config.toml
positions = "rope"
beta2 = 0.95
dataset = "wikipedia_en"
Below are experts of layer 7 (counted from 0) of a mixture-of-experts language model. Rows are named router (the router's row for the expert), gate (a neuron's input weights, with its number), up (a neuron's input weights, with its number) and show model dimensions 0-223. Each number is 500 + 40 x the weight over its row's rms, rounded and kept within 0 to 999. Numbers have three digits each.
After each expert's rows: "mostly gets" lists some tokens that are sent to it at least half of the time. This comes from a sample of Wikipedia text that the model never trained on.

# expert 15
router:493469508536509576526551505527483460513440493463542498474528472471494448541487514509425519533501521505512412464493511527456505429503530526516469520536416535507557550479499484479443488515445460571497554442522550511516496527496442518476518470558531457559510521538540538493503497540522464442565466411469527479554548518499480457563571527562560436569485511370563512524448505464507514493528507561529501522526508519444478488549473514522471488557427518488553513458468509505447514565458552490455527552570490512475472512525526536482501560483450556519516478484468488533491513503385620490536514419472452600538504452478517513451531468484524499491424502555454498545523558449513584542467
gate1:491505450511401441547520481520545524517523491468400539552502494497460483513484471527491483527480505414434520509449485507475429596489536482551495491475524537551439543457474454485474521422523503523435490504497423552504529528446486489444512472413423472475543546413410511454512504487531511514472510465520453476441505477509420499543521500511468470516509447372582478525496452443522426526455537443530535477477435470467456507515495490559526490500483556473532516583500528530426553481515557489502499558498554530498504454488425458526534502510504514511512545466410526545478514482471587548525490560507514522543472459454548538509507554482525540494420499499450460552483483496510413519494
up1:546511547475491512535491523495524567571572477497495471516454491579392462482507516563607452557476519472467464559525495553537471569489469533507556527471509460545452497489478421492519460445468538498527442607547455575502502550472421488467511539526452478531476517456574511497495521548525480557519473466518519531477465571479438516503445516552470546477526487531549482564499535526528467561506557451519501485513501483464447537483544472469572544520478504516552524543545459453432585476554545423449475514509515490505535471599528526502496508491531590524457491505528510529499485551396555575559471539492468524506451512475453498501548512498526440467480494465495528454432462494502485523559
gate2:497420500593523453554475495550497509432540504476412496518523403442411519507455552641474428501535466485499429507478445445530586515539439538425522502504443555474482476468565450496537562472429522521475493480520455494390563466518472522563520545480483417484533433475465502495514479466541495471490487500496560474506579540527532568509463582523537479500536514481542534538486507489476457530523503489528518515534517455501530494450468519439526454538484516538444483573508501539505528494519523497493548488523522489500518486408414499467542479453466485465502457508456526442436514540495430524497501556549450479568499510443526552487552475526502471521529491503504514441428495479474503464505
up2:475512522533452450509519510530532511441480477550482462489521469507522505494460591624521598526491513508465515483488400447521535544524492526481531486513453521551431486421554575559509541502526547503535485538488498515541544516540438505504478539497471413485514490438481492510568409433544493556542495514558445491511566522425509586521448569529531518518475520498549519535559481498462478475482532439518518526499490488447498424486473516545482455541517483492525562522484506479486537463463476559490516494506512497430504536450467507466585527466447490517498481517522484511503495461416476559512457491490453504490551485412561606518539485539503580538549517406438438426484470510528538487439
mostly gets: " Sch", " Me", " Ter", " Sh", " Is", " Ah"

# expert 11
router:566493514519525516467528500420479514442523495438466483438527474506442496564484485499490501525488554520520502468529569470469389493483565548477487543507529536473534488475522471487484576550483488461489527494587517412472490476451471515513548553460510483508537548530516500484497552526471524545515448463481483510455522547450409479524501459564503503476455553368497496542440450545492494434466509521485483496508419546464527557455481467515536472520447487524473581503523555488483526529518479488441443522520419444470581562538484503463457496531433549552489453438424491511521520488490523489433496451506493553519538486478532545446591482489533493513575503522375453464524478457550463457433
gate5:514566484528533486466530529525501568514543535509462498556556457475465498468509507563502481505436468515514479498550488510457465428385535531534415485550503462456533535494470594525568544520552526494524472526445521512538514382462500464537468449454491495489632530566488545466599514431559512476562471527485525476428526565495535477520496461470486514402499512493489481419515491507458556544471479536542486470435515518456439416448506518494572512537488529462422482497529457528476489499465500486467472511505534463532463431477493458511533437528455526478553486465498493465485538504497489531459519532520488499507462557569499550523471492524524595494527484471504538441587484482557454568488
up5:524459532495566511528457508503530451494455444369536434481430491544534559530494534453581515499505525503504493487497543530532510535561463539507521561442517482503503421487484507429532460527472516475497442464522558516445474531475497437496588492508472509520435549506549484526457439556460448558487539508547502488497537523525561513502571535566547455485463541442510565534511441481543475456528452509481513541456536463584554491476511484522451457472510502493514496559537549510542527479419520545530483558550513528466489559441485506447449544481596426549526442568535466568549520516510452480588520477459490493418441497415520525519528552530477452512524509492477451480470464504474539446487
gate6:460509521583497536529454520550513506508491457520449520559515535525562494499483530520466521468498562442453438396512550432500550497523485479529543478533537469520515505455591480558536518556468619470486502548572526543477513497498542508424543508492525484538598456488510525506566484532474538505556512481522472481443485497523503561488444450548456541495515490560484552527501500517470401550570507571518479502473491553452493586487546505519537443513469447505476438504560472476534540509510516534489477487496473548461416481540490548475501543578445535505458426441439484497496559579484434481497552431407515537537463471513522533501525493514555476564511458506420478493543533522456539514535
up6:487553521556471544570486563529544429514462432537490504539466461543541511541430482476473550466531554470412417484548517502530458478414505525495454521458536532485483527484488442522472472596537569524482510469551536469493478495497494440465490465473545472507567478500601484530567497488487554498538507478496532475496494577539532532544487557526452518510533457551498503474470518462515490527475496551487500454426533522454534524541507542537537514477537488445484500503442435546488591567488539528474452566544553566486506455565487586508426520526458442447521486507446479505442480594442463461516482402489517511495441501592461481542527510487542496519490485468508436501487475492480565574532
mostly gets: "W", "U", "P", "E", "M", " DF"

# expert 6
router:514532558516546516487546515493555491474466534525537522471472480523516580558530489556494526447516481551520549509542513553509495523463465551504423516519460510509532500477467444498415506455488447498445513506554506424497380542547505628503440468523529588469547492514477493515497593500548519487500514548512453514495476540500394475533493483467587531462506464519555536463492520541539493462563515473471493551474473537449489491576484501533463518509539490436479468492394540599538476564541455433481541547513477471508518451549488511514503499535539440483521493486448517488484509476468519500471546367471471502513565557531470494525564452486568522523548523458480474508576516567548498467471
gate1:484461478500475475434569527621562526530518514504485491464552475534504575525523434503477551452482455535535543489517467417417456475534487526462617519557516469596466457574469465469425477457460477452514556486478502555525493528533549469562503469503529524482491446443431474473458512538521517522498454467470439450428486485530532483490504488485491470451517489501485529558499507500492532504486479521516434494468562480607517502496588485434509504501553591545559483381489452554501474487525482527452518498503526564536454533497466476492499539479530492512482534559430569520459503497466567518494575474487442479517601498549531458558551466503499515522504469533480470502516529462533553506477
up1:552516576561447547524548614503581498479515501539474472470537497482465453503516524458456464461515482498463561495497479476514415485437462553589507567496539558498483545502547522437502498469494508488505485503527526537518533520555511549535495517494549518489440498493562446410467591506422516474477539483454527473548476439496502475481461479547585480484497535481491615509455513572507502496575500514494504499458572451499434514497438477501511489445587504506464508449516510505496536436437532542493521443489585572499455436474447437503547518441505529485597449462474473469465506525558464486531516526506511495489569450514517561457577495481514533510525520593438528525518481502524536463489
gate2:483499514503535549531486461467500481582537464433521485485531504469495516596540549452457595476529508444516499464478455479422530507523531470528527522501478497449573510452512519496428467533502495501541502536595420549530511528468531399512499540558525526465498492559526547525508463415476562554524453490495479524467515464474480527460496523513584504473489489584405452466528484520454468465539457469561478490475472535571534425490455544525501464491561441483533451563560488432526490452539471512431445529497523483534509470470438574476509442433593492499530552516459468591469534480542448521464468463548497456429464459490506466469500538433529494490527524494516434506482519490493569488543
up2:508514474448518535507455514496528531533486516515467503514433432533405481476487478461530486512540581530493528477505435495467502519502526496450496502467545480466537539488430514521442462585609466448554481484497428474583452564447526548513510555513564595465470506511556563557536524524441512493490469540494486513462427428505542528459478490554537491574549541561486449455473525521475448443457516496473507460520437447475455526454446509534492478480533481474486503586540532427562553485470479458481511489442496476523437514535499496475498482482565566540503448469542438523424442535567482515499550466514458542507484473547508516527489466434467508525515454482523548521562536583524496558596
mostly gets: "Personal", "c", " reb", " unc", " \"c", " imp"

# expert 0
router:555492484491510497491489474503495515483571495485543504538443502438485503539528560493534481525524522549594571457494440492421421429526595526441432520499511477489475482534448571524548522471494480491407524498539455524563482398468459563455546541491512549616528469558486567475513479498511497516599467467584506498474458496470556499513573497562483444509464521434503475477482471539502517514450562471518475527535527509483465497497432486502580547595455546490462543524547579489452501510512475532474477462544442511475548532492526519453407546443489555523484489486404493520520520523461531531498483461544516531533552441518544509455460504543564484506520491517539451481517501517446502469481
gate1:428505540458520534520465451445525496507471533533533560504501586530550505540511465560587501453454508504565431519510531516537526495506504508461522429468490541423543521594491612564596397496518471501465539522478450459540575484456543525533493526525524487524545469508478482436489431415456532524467498556570494474476539542519484444510519543531466489488489464481526493508564505459503578507460485416571491529463517518496514413484534467476573462491387469559449541481521511496509530423466496466452508542588497494449498536502426529517514465494503517486470449473525519489536494539467457505559534482493486537491482447482533516505453476516570505535468526565524497545537534525522440552465
up1:583476562441483516568538492549535524561445480455496467501489416488476458555548456475472536512554536491479553471438518468521508463543450524557493562596520464529516459501454476451478550510453470536462501507473514553435502548594451463502445493426523563491488530499444504528552523546475474505509510467471584421463473425414440504540506494506469498484544488498475492484424501469472478559465539460457561483538458512478460555514477542437466476494509478439532492485487459538473533577525523504572496471427477497534531508458494536563506504579470475460501548511482529551443486504513542502451500458490411493470471496424522502514570465519395565525555525417531450463528492515532489495476
gate2:501488478491534543474465464437514540503473409538498448490534528540555513533488492499445468472576520503534583570472488524536444489511474430543579448465486511483444553529451525505528469530479540434506524526571455491458516446491408429510495490492511440545468463541480463516525538561452491547473572565503584593468533454501536497498465489485437467500518473466520495430495550461447437490494492472474511534553485517539499479409525509435516492584470468504518482473506417503537519595532565552468529511476480491444495464556473484490529507541415454508491527487472562464392539495505492451513496520591504473546448477504539521448522571493507532513479430479502551477554456455511436486521
up2:477433494490505465567536540470592486519482520459472468523547509505483524524516515541461514416481445449435493499497535534452549475491461492483483510562479574482500565493469447500497466569453506513483513500554577463455533507503497518498532447461523560577444550376494393483522464496516535554476444607476493466571510516580413484486515537588509498503522424523547490506520459518501526444487539497472522510539590500521558488499510526525462510519448499553466474488465522512482491470466591535492556514565488523568529528414538498524522505463476498530470461522511501511440419543480483525481570465524559577480459509542477537433529433476496477532487486403520478535544504449529515467503
mostly gets: " Cup", " Championships", " medal", " tournament", "weight", " league"

# expert 9
router:553491494503520540461480467547532538481446568562537502523482488477522531508528493543506529464492509447432447538441463468477464426441462477431512505474464485446526467510464511440476492518501476545529528438419538484492550461455603518480534498474523466462487484516458465526451406571536501438483473453517501479476539480451483493494570465543512457484477488474475437577482504417504489447500521492453524502523468507453477547461471416478483562461558460529505447540515523530457472486493482525560543476459485474496534487425422454466501553447481483513506501560590443488564593461588538473455444428541449551441580473405506547500456492467539456517554457477480486523476477514529541469539
gate1:546464457512484492546481507552467513520483534510493479536555449471489528451476536489503497501559484444514446395482514514534521514533457440498465545457541484385475530462475476449549498495525510533476481468493542485469486548548443480518510400521440412497560462507532514554499510464487512489515507528450430483536525502563428478533460439545543460471522474521526478446580499543509517497570542488399503488435420490517547471502526414547556489476443480541570499479574527510390532511480492448450511501433498455516551472421496595465509478510565564537544511511487568537486511475432500547474498452496451466548461539496528511431515479465553476479494578508482450530476449506508437514477
up1:535474527515514512498476510497451484556544544425540529468474542522564488490502472504462462555409471504492563565526462506502537432499513511442523479479525586502611534547502537521461501456542480500526418472530535547430473464584550463450503544500507458548500485533513494579525501505562446456469449510508417539536506453483496455585464568452543492523537536505505511530555553465516417517512534489513483506502503504483462504573596535439519479530562447493495539533508540470513432474516442508525528444547529551488464512447487493431480548520561474524483520526422560465488529569492493532473551497547452443533506403494517474451564508469474499561467516432428497514498513465565475492571
gate2:499535513503512537440475499500589424505497501521529563475485583499526474475546522515450575536563431561454451492506510459575496524509514515444495525499493516505502548551486487434425454488460492536489514521473488468533481521465499530462496459523503504447544472470475496511520478485512499518501472527466571467461548396518498458503450549568446486457532529499508486590413482524549456434543533509558512456432484521468477560466525538429520543557543489447477526463503467494531573456468491509512449545572412469548497547490433487564554549527542456480469469546532505516569467518507621568505506518538515521382500549418506523442485483498473517504517422468487469456480467570524463501482
up2:559511525418481505527588524546518523486461458554477496539542465609490623471503511477565548441419555504548476479411494451468444450485550451559445493485474523597478451519526467494493480478513476443456532476496488471461503521503512548454485504488529546503470498520494512524496482568426571514511476513446487432435494482511484567478537515445496471490559494516513506489504495511494555460515497489508487530481504370557427491508519523559455533498538523479432529463505505463499489423524533483513488477401498561430485476499550437543522502509532435568460414510491457501467523503492469457542468564510474510545432444538502533487526471494522464444489451482492514453543581426488457497451
mostly gets: " by", " for", " after", " who", " when", " to"

# expert 12
router:541514539588540559461456504517437583554565488497531441492492487514434478582459550510525489497495474507476458467503502482465509475476553515474488485464478537454447563517510448538492504496457440493526434516512558519495466412523433445505579532471505495516468517511568466435466469593517516592474468524536461555512493471484483555545559490493534477499512501427477458480510508518505556477520528538451511467545505456456501516539495490427487519533468533528560471443510585531425483521465383467554443488525511514508452495474405544450450472531509536502467497466498472580466511434450507525477558560529413496417557479551513475534551488481436509514595552462483501513514541464538496529491
gate1:531503516434423532498488543466416502522485509539491503516556489537523447492511454510482518458597600476469560457537529482404505559493467479584494444442513511512522535534462480499521508501499463455493511506528511513527473480472594491528489573533445490470530554564559492466489467397535550520506482477475508523530482520458492570584454476497528485485525481482495471492479518496484428576539518577461557523569455499407432440508596499526596545553511493525524475472474454431506491503494460450497444555552449459535498450536440536581480485455533458512482507593540478502483494508487481456501500502483508499503452474570491475497479484531462560490506445472490539478474585545564451546533
up1:528507540515465476492558474544493444510547457470511493557516529447473458522480586474572504430557576440545479429435522521505553434402426484570495462485491560509464479507438432411472491497470487418575536542567463530475538514479517507561475580566542508516528495521502524527484479528524505488521530476514500515465533477478516525564463506613507463513524450478547478548517498459595538547490508508533505507532498453437480509475605494529478499463508551520517445473488478480491536578500431408532549526507459470455505458530467573533505489501508516515443492550557503486495455510528421495459508426522501531502440516551492459544416449512544511488473488442441506499489515561521531524471
gate2:481552393539497504463502511476434512514585496468494540444534539604526533495500513507460495492480515559423509492513500478571571529469480474508530492496552468517581531533502481512532440514505517459561475496542522526504562387513525462502512511404552466526512514506486510473555458429526453471574536428480545550598525449527564488495481498510475583538430488469562515471465507508429507505454529515513503438513454536557446573518470571595515461423477551528463426457498545473558420511508504525520504553460495434510480460516498527502511431474557487535546486473506534450490466494498515520492523580511509457457554548455517506490494499573564497539517547522537540485502474472444484471476
up2:492439507477436488535583515540548450509527520509470480574448422514487465486446493420523569524598470493554446491482533544485472456556438513494462537506478502498523496479534497501466483578578537464451500447450483512489507507521440554410508500494460536488500518557450482517413509531523542442458463508504526496468557413524444515454471522519542408530500559539553546551533479565465520478564508523439585491507422569425556525459467417464470464591524425480477512499465454521482518523520515498438532479516447549485541515434473469502516550560481537544567498482518446557521509519426499541511494486454528488518468479493513482471546536504480528410510507488528562498537504524527504459486
mostly gets: ",", "s,", "a,", "),", "e,", "i,"

# expert 3
router:482510458517520486453544499521490504447546527437520477507511465555458521582540532486514496500518481537486486470485510439384557454573565448496453509473457512488485492477541481478487503532542437527438435523538536529546487448550465460549481538526567554579453552561507502478436502510468508503526445481586517453567486490541424507507544568509545542519511562433498483521519416529550535494442502505547519432496452527460486525511484550509550519463464518537537433446390544544456468522561438562556480470464584484434497496469496497474472470433497493496537536510481484505548534505484525501473450519560496485467578447487459511463571419464549515572456502585509506527539502480477544503515
gate1:468482512563456459368522463440522456542496504503517474480487507469476470444462446501500506504456424483480512519548453558479515582474493495495490484564468510546497505513544484514482468438507511491556557533518526501582511532535515496452551481418443580473519527482450529487489508472512514420471479480586522486485494522420428556429518524467534500533450563466532532524544503483568469494477471551469501425489459579559497495507507559520487509555465522406512554458490480509482448485552557446545453503478487447564490503512495470566528508534495431523527460412424569456524598552539487505510470537544530478518482559545545530504460490500508490440548476466417496533546423504495506490435
up1:545460496547431453386517501391551549529473509503491509521467463329470533398479523413510520522530479498527492454456468535486515498458519515528508483553484490429487498572548520534485479458495495517476565432468476483554503530547453469372452527475493508520507463466494529572527529499475467431522434504486535486491497476481440579492437490482514499526444518501523564506499465493413547513510489502537473513524492524498497532493559568510467500518423466472567525539526562475487442492547492483511535519496534520577543463496546442542508471502481460473482509490439546492532583566486490458533448471491525490491529462519585515505443504499515517498550535537462531546435473450458500507570
gate2:505489470460476532505522465462525533534553479521501534531449518460500483465562468485531488504520474422477369502486487476448583479506497365483485512504491482461505525475522446486503541483490481522481516471436479503552462435497489433503478473441507508566471460468449462499508455564525512561432460487472512489589514513515527470491521496443483490523484413541517514581471540500541459398445499491549512544507474472444496512520515528512566408597433542495545519497438504460451504519570443532521497533444517487522528418527474602571527453512457401476466523440444479454512531496481541535470471493525530499478530515528499481582434471492485501537511440463537504543452490444490472417504
up2:456480631514479436548556457515502468432466452513506453485522519524482500484482468478479470462510540526480614480448550490506441545532505616520485515519475495506526478473504505432516520537572528493506468485470544597459509502503511511512511530553522485541512494497538596513521502450564424436530529487502520488510549572478520457534477484494518548520496608518457477501446470555484538473514520560465523527473538525490516472518501561387423510504517512527458500485497491501525592507453535437471448442524466482488521536478507482452524506393530598546518536469448505505424522500517471540560438456480465452477497471515499511486551546465539497557497563529520511412554497564523452558511
mostly gets: "|---|---|---|---|", "°N", "|---|---|---|---|---|---|", "|---|---|---|---|---|", " MPC", " round)"

# expert 2
router:559475517487544515497586455524448490488469545514530520530608500528507491531454503512536476517501531443554542468516504473435494522568436462525437490507512423462500472479515485519474507438428488553494547449551515506465541429532475473523518504542507528505493574500533543471411515457463447526476443534534492415466474524465452452545520559561545508474476569460504492541525411500473583546471624527540563446576465553497484556485484499488489497465467477481528528483525505573507530507533451459616455407513502455500581447522567453440450505489513527510544520544495516515528496486504479516461478491529522502504556498553444479464478469462489561523515563527573541518542507425467511493526
gate1:493502523528493556486517465503586501465512502497486493416556561506405481444464483557423531494487517490554523515475533427456540526554476534541497516484514508520502513512507490509453482452464435490549561519488487486496492529554532484502441483401483549419540532421495422469475481531529552533448525545461508542525476457491552551455461524572446463415505525535496435529562514463464453514516522472513481502507472455598486511579441491514461495531483526493470518490482487455469486550472401520477422538511507606533515435485517424484458424540510473510503476473521492514464572460577503427551563533498456552434502510497542455472456581502476519480496477480492440515418447466548504495521
up1:481488486505482559518533530496588554448499516492509503416529549535488441477488480552486496475505534481533494514459497434412492521518519597524547500477507503492437544498470429491451442517506462499489515478446461445458512494559514499539430465448543523456537539426507454489487532518514518535397560539478502491514465467528506523457540520498561472407507475518547474537567518511513434571483489446500537491504468431573425523592452417548497533604467522473488506466480465439502455562517429528556477529554489570549519479466517455477478515512503461480501468524551454467517565507573497469618571506467470527458530473541438478509476547536481514458462499464546495500446458492561476463489
gate2:565474544548476521507436505488533516486457520558526564508419499507522458516560478474501548485548567452510504474489441428420542524487578422509551516601495396476472595515466497443491517516499514513493443549546431454455538555503510514498497518490533558480478494551490536483518507537483472560551548486477493463558405550514484527448476471495506476483464491505547401478475506448478536531482522475498510558570453476488541568484499459500475411494524478509493493512456549535485500506545406531499539477456432465540428519414515476455469537487524553502506548479461483462441547477565509497534468558487562491518536452519454510531441516483518509488503442456444491462459624458478487497499
up2:529499488553435517491415454507511537458515521513513488523493519506432484513510471544541572501508521523503460462512451545417606496521529446529583549551469435454474591468530476484557502509515561512451547530468426478512581497546505526495454450557547536521444520526529518482506495483536535469560558502460515459527454507488481509560539511533475446428475511501510460493458457408477472563515413494542531528487476505466523490513492500484459439480593485519455526480484484534522449520544422521530506420499445487539495463455540445507470540493538531515443549488469447480559498547524505456583497578511551523549494390513421484509474562491523488461496479473460505472459564527469518387495
mostly gets: "===", "==", " ==", "====", " ===", " also=="

# expert 8
router:527515547442519478534507504520509462588548507512496412530470468500437506564546537446407486497439526565483507513502465471472390428554467439472490481466450517488448566507489478484494497464519536559429485476557514534432489434535486542482531523491585439534547522527506544466533525476517525454507523481558548531525461490496485472530525448518519550482489636486500516504494561530618602504445502513450561445561509553536493553513484495456484532498479478435491499474501533523493533532466496472454539487471515542423523486523502528479522572509508555442467460471598530459438484547488482559467450520526495554500490485516521551488524481514543527529521528533527473479443479522379527490488
gate1:503510420513497498515507496586581524544485467490448526489462504519522560458460463490560498511474545450531476570508502473545543563431579552450570464487529580485472474493462439504494509482526529479477467441473420480445486447509461485476536481448515492534445457490457508520490520492440567514540536496513447564449466542523505452544456466461537505550535486497461528506457415474454500510416504452497501422496445607441485471454523446508535547493450482575512475454475527443461429537469467511507561489499539479517519504421480533516436579475509437479521491454469457542460504552490468537560478557430522530440403551513435480506534555545518505492529546493575503502541464478503490460512
up1:518518553465441473570568462439435518458509535505527502537493549437462491513542542448565449464545432517508513509478467501431480506570439481495472544533487477553550483493481509493507439475445534467577514506528505449496565534492480428448544517512460529446533491516552467483567500502557472491518429451514505495513540462467511546551550529474450472470511565467540501488495556502508435480496481462450538545429521444473522588537495519529459499512538523425517463575464514585517571481523482483480492562523517582453481482582501467474479407526481559498481513583538526471499542445481472425521543458491481474549512431425488515530481435418504533492479428470512500472485526391496483540472
gate2:542495464447512523465547427495513528526506482502515476486533391474418563499476499541526421467449550519485497529474536494509512571536436549513625488510451478521527476462508557559458489496562503465503491515500543545495515509432469542520479593497541453462518461501463498445572481479478414485463464518526480508510477485500468576540534476465504472458517532503535522462493501490516537495499526483481474554505544506525508507473506525466516555458525444544483552456484552481472586541554509469395525525544416435486448446535506524471400501494506455499577506498497476380483503575576479538504502524414475467536426537550498582447531487467430535472553458489521451487491477513475454518535
up2:535519514573455465512467540522484582484503486526488418499483515527530457499574504455495511509561507504531458489477483545534519442479559446540448547498533534495520528563537470408475519523504471577514425481480490440538524495513501468458514428467492572455423548513553491591424516492500542517493527519532475502521512480509472440506521555515460511527514490500509513482466543580481463424474464553525504524452501496413426449554561520538446434481499497532464404501478461426592535499486448533529477448502481562451573566519525482557518468537473561460471468511426457554493501452465506501528520449529518531419622454491522494513517496490527444502485498512541525526516521478505597473445
mostly gets: " species", "seud", "idae", " mole", " et", " Binomial"

# expert 13
router:556503518478538506466510589516456537502457499500515549542535520469479483548476557429477486472458428508587532458527541484424432454528481444492523441421484468485442545540514426485528558501505457509491557486541483527598482443477439491529537513496490497496511557532542563574481536511567542502468452536529448442543560475574446547522536469512581483478511542487546419530560444543506501541482464494491455397503514465459456484523500459505538574461520528541484473495450455539516528499490510498537485460508524545493499530478479492436513523512477471551498541525527526480527535450532497559543456431514552536498459483528487509566476460496522372427505565475515455508611535508538496524538
gate1:479485524487503502554499496489545525564530558543439498506476506487535532476594518557468507484470446450559465510535517457502545446469479553546526534538527474440462524519513500477478491496438533548424573506558518466544516564470509493570523472483511499489508462475519554457525530477520561487558487561456552514478514556463496464467551526520502508518489512512550537510565408480557513483483542485488492432434512514511473537463544523513537513505538578538492480457453475349457431498454548586492569580486538495504587470565488500559566542533440486487472469461451499492505514569554487446516477424504497482459516462469479437519463476459501515412540497532457545565439478459502479416552
up1:424490475431509510522498543508464437543563532517465456453450506552498467473534483520498564424541388498450390482525540472518524494455494526498485524531464539504512581465502521504547506499491499564453459493505446552495512534442536494519449492579591518518446500482531464481449474430593460480518451460555506490509518541525496510504537449494521497449474489529509512476533503439519400542421487477461517490465445441501587576512455461451555479556462531536498425551543522426553500535497485546465571488456548471513558466456481468456505468470552590503478496479465522490504457576504511505456517465502475460438526547508506536474469563528520444506481412504494453475495469429460512482541
gate2:524473461538438507405501526448510437485482534520480521493449465529517527442559535409499484486408506562459549547436514557469453499514469466515524450436453450452536486484488494470468514555483545514438467480497488522554455485551441507523541462538456457486482501518350508488500563464532544458478522489540517551476530512547454526461504465469556423568475545628554489523490560549480453474491497530493501539511507433515517485472441530509548522491541494475483491502469604480529502482524497495490549541522489477442501517448565524484548452474576515431511434508529469471519473527495552499460547491433435482487496514451557487547498405483490454394491532468513542468504474522453476513476
up2:497486482455433480520522510484502481415514420507472532518548548535512534445488519493505535459463508554451492421496516456441466504462507556501467577469470458507401516471502433473551508541561460538514525512463481547496442473540486473516475493423507461503506535514479505532516506456558435466515412525555503460507528511493537416508517586503518526492508586522434513476463519537564532516525555387458473512523554507528522466468521538565479482514458469430502453520502519456545534525602485470487474400486506469500499531482470515463514485439536497513472476620568476468503503481491514521511547519464462587558528534559490443471486534441591520561494487504452447472544488472545475599502
mostly gets: " won", " took", " make", " said", " went", " worked"

# expert 14
router:541518515477458454473505493546448496567495454499494421469516474582468514508444489417482483494515493508515543545484472461566403451520500464552459431434483490511534454497575482542528494478541508526485498445467525513516425474554507530538542507474510461577442469490506472445435468466484458565454487571505498552573517481507519515543496447556507557585472491512515479525555470461473482479497510520428495457534407493533516529534457510582527533511568542479487535487524516532477398518492520475498479504488536572504528490481474450464533568555487451493486518562481417562513451514458434469555514494525445596571485531456557568487525476557536450521520527514555463578488545487444512512433
gate1:519559536446438483471424560542485426551508458532490495529515463544523522501533493507546495474599504467445508500477517585478565506529450540471492471507542505607498458491489416522542524529502490499483474544484540479391524513502511477466442476541469506503488465456444480512450490458520535578541538554449495518456482511459497513524499507414615514582551445539454502533510507499482518515574521567446523475458582472553449526506447529474497479494512465553518503469514421476467529542492607430416494413430467536472454482483495507554513533491520492507512499484545509475468443495580510475532514519493509520535455535547550532550527487490468534452586470486492539428453468490525489519560
up1:519458443530569530495508486510532530469514586487497556497530488503483487508475559479504502471440533582556424507506523503472467480496527436472507548500505502430515520537462543544534527421511471467545504514482481456561513461493452541546498487431475525489511592520523465548553529469410483499442424486537499476533517509530479483453551520527372561469457483515581530517459509497503474479446496460610483506508422465423544480538569468501487534526505576465440521610538597538599499471502465520537472602550501527535532479471484535418475466441490509526481490449514498497529542515442505549482530548562465498478513498497432513485514493497494460519423508552514442506554522535500511487499
gate2:535486556448547546471556539433502591487525495514517516458474514513521549460480454544554511493551479405504496513552507561524429496527498512467550510508516566532464581523503513449555441484435566493505518477537514480531543518440545483481477498546491555473511560445483476484446457484517505505428566453509483517483435474565513484488502543445484555452509491584507540531512519538462505476480507536454528463458578507489504480509569485544426508551541517503531562505552504527455464512496541536484464521483486409558487470489514435450487544530488613442493486488477567486482442383510455488460488428491429502426556466471501447456496469531529544574488546504444527434517567450544485538522
up2:478519459512519463515482528511490468561494527503533509507576434486469467526529542503480533533421494545514548492514526428474594487504473511450486479481495514479483491462496535436461532517533523463540549520436489498486438444482491458477512549507591439510473447571494489461515452490549495508539463563475537468506550436441530591602473502525511460544461495448494528459424513450625542575471462423540513498504503474475464507521490545508544466450501435503504470500405506487603534491410486470528532518455465601462567496508558500478518453488492490529513493551514523495567529576473492457466506615569496507522440562497438562554531524492464473505502524481522517484500455502506553481493
mostly gets: " or", " its", " Species:", " ·", " Total:", " Coordinates:"

# expert 5
router:514529532434487506535543544501515511579486535460436491552480538450486443504537462545497485511532492463519463585447540479530505570524515534410501489401529522483474502544434442563455491511538446510498494494498504482546544469520467539450499536449535569508470473455547527488530516484552452551493451455499479574582470449533509451471513520519511454471489493505541449518421455559507443501454534439468534557518503493496545558572501507473538466519463523500456465537506569501503476564596393467565516416486446487506535477512527520489456538535561472508442546507474500503500524466526573535504520572489485571516560498593462495567494503493554457526506548553494503487492523613430508504538
gate1:449550506511480414501453473501498487420466563544537495543480518444546557505505528564506462505491384525501462471511508419543543464528458460556495492521480507550508503519501476485450455462470443489503477435411497474494467508550513439468541488542483542545542489469510442519429508476502494558477520523450455509472515530529512474446527578451462526461523553469459452509502459469475452381492465455442462543530477450501456476488553426502457519506505463473502488462536567564498555552541533507494482540459497514533513563546557487459535509508523485450547548481451462491442515485529465557464507462423510537444450531512534501508489532474465510597417491489525388516544546503492380523455
up1:497495457426539552497503488435510600549455483475554467498537522512487471587499499477491570530475534504537412529511476503435547488486476559496544507544441513486537548506510465488569492493467458538498509504490528531520425472492433465456481476506511508549432564540556534430529449554574511430529520521530474498499479431557523558449473600429470543542521452438476504500540523453532575507516520536493452486472530522544528533531431550473460514565511487524512495473520555456479517481504519446449446513561561481552473467506391529435518424518491513525538497480505472577510557530523530518532441486567539496554513470545476526527470541516488428454483591563517504489494533537468540570541
gate2:439483459547508489517550533495596437453502443512531495470505490530416538562529519619500534542547460459426530539462414491454531516497507490455523551478475508520514444446556447460485480561563551475518534481558466473481527483491539509559479467528406568438485440507479520468524479489579542495492475526470477525508504449504439479464513433522476502464518454519472508483536542507515408446503550524454458515588454480561575442483512511492569519505498494513463457532489447524507526447498483531517544455470490426503460540536533426487534466477443491483508496497443493458467464598458476478494481472448410485513452501445485474496561529485526507481480473527444491507450609470550573515505
up2:523536438555468443503502510499537523520487496526535490528506510458508544492489486564543494559534480488488517538534403492547529456470542542518422570540511498504501542524582480519402538504540486490483525566461505577451546545554516542475480492474483451493519429505518490462578473413514503438525476474404503543540534467485511487475489472489552416448463494494440411535483495559512412388477510527404497519549457556525525508552567443562509503512519513500494549514479445474535532447478495531540558484478457419465531540475559488457507510492498527544546514454439497499488475585498471460559470508469482520492470490492567485473512585456494480579509427528536483519494508527437585473503
mostly gets: " President", " political", " military", " former", " popular", " coach"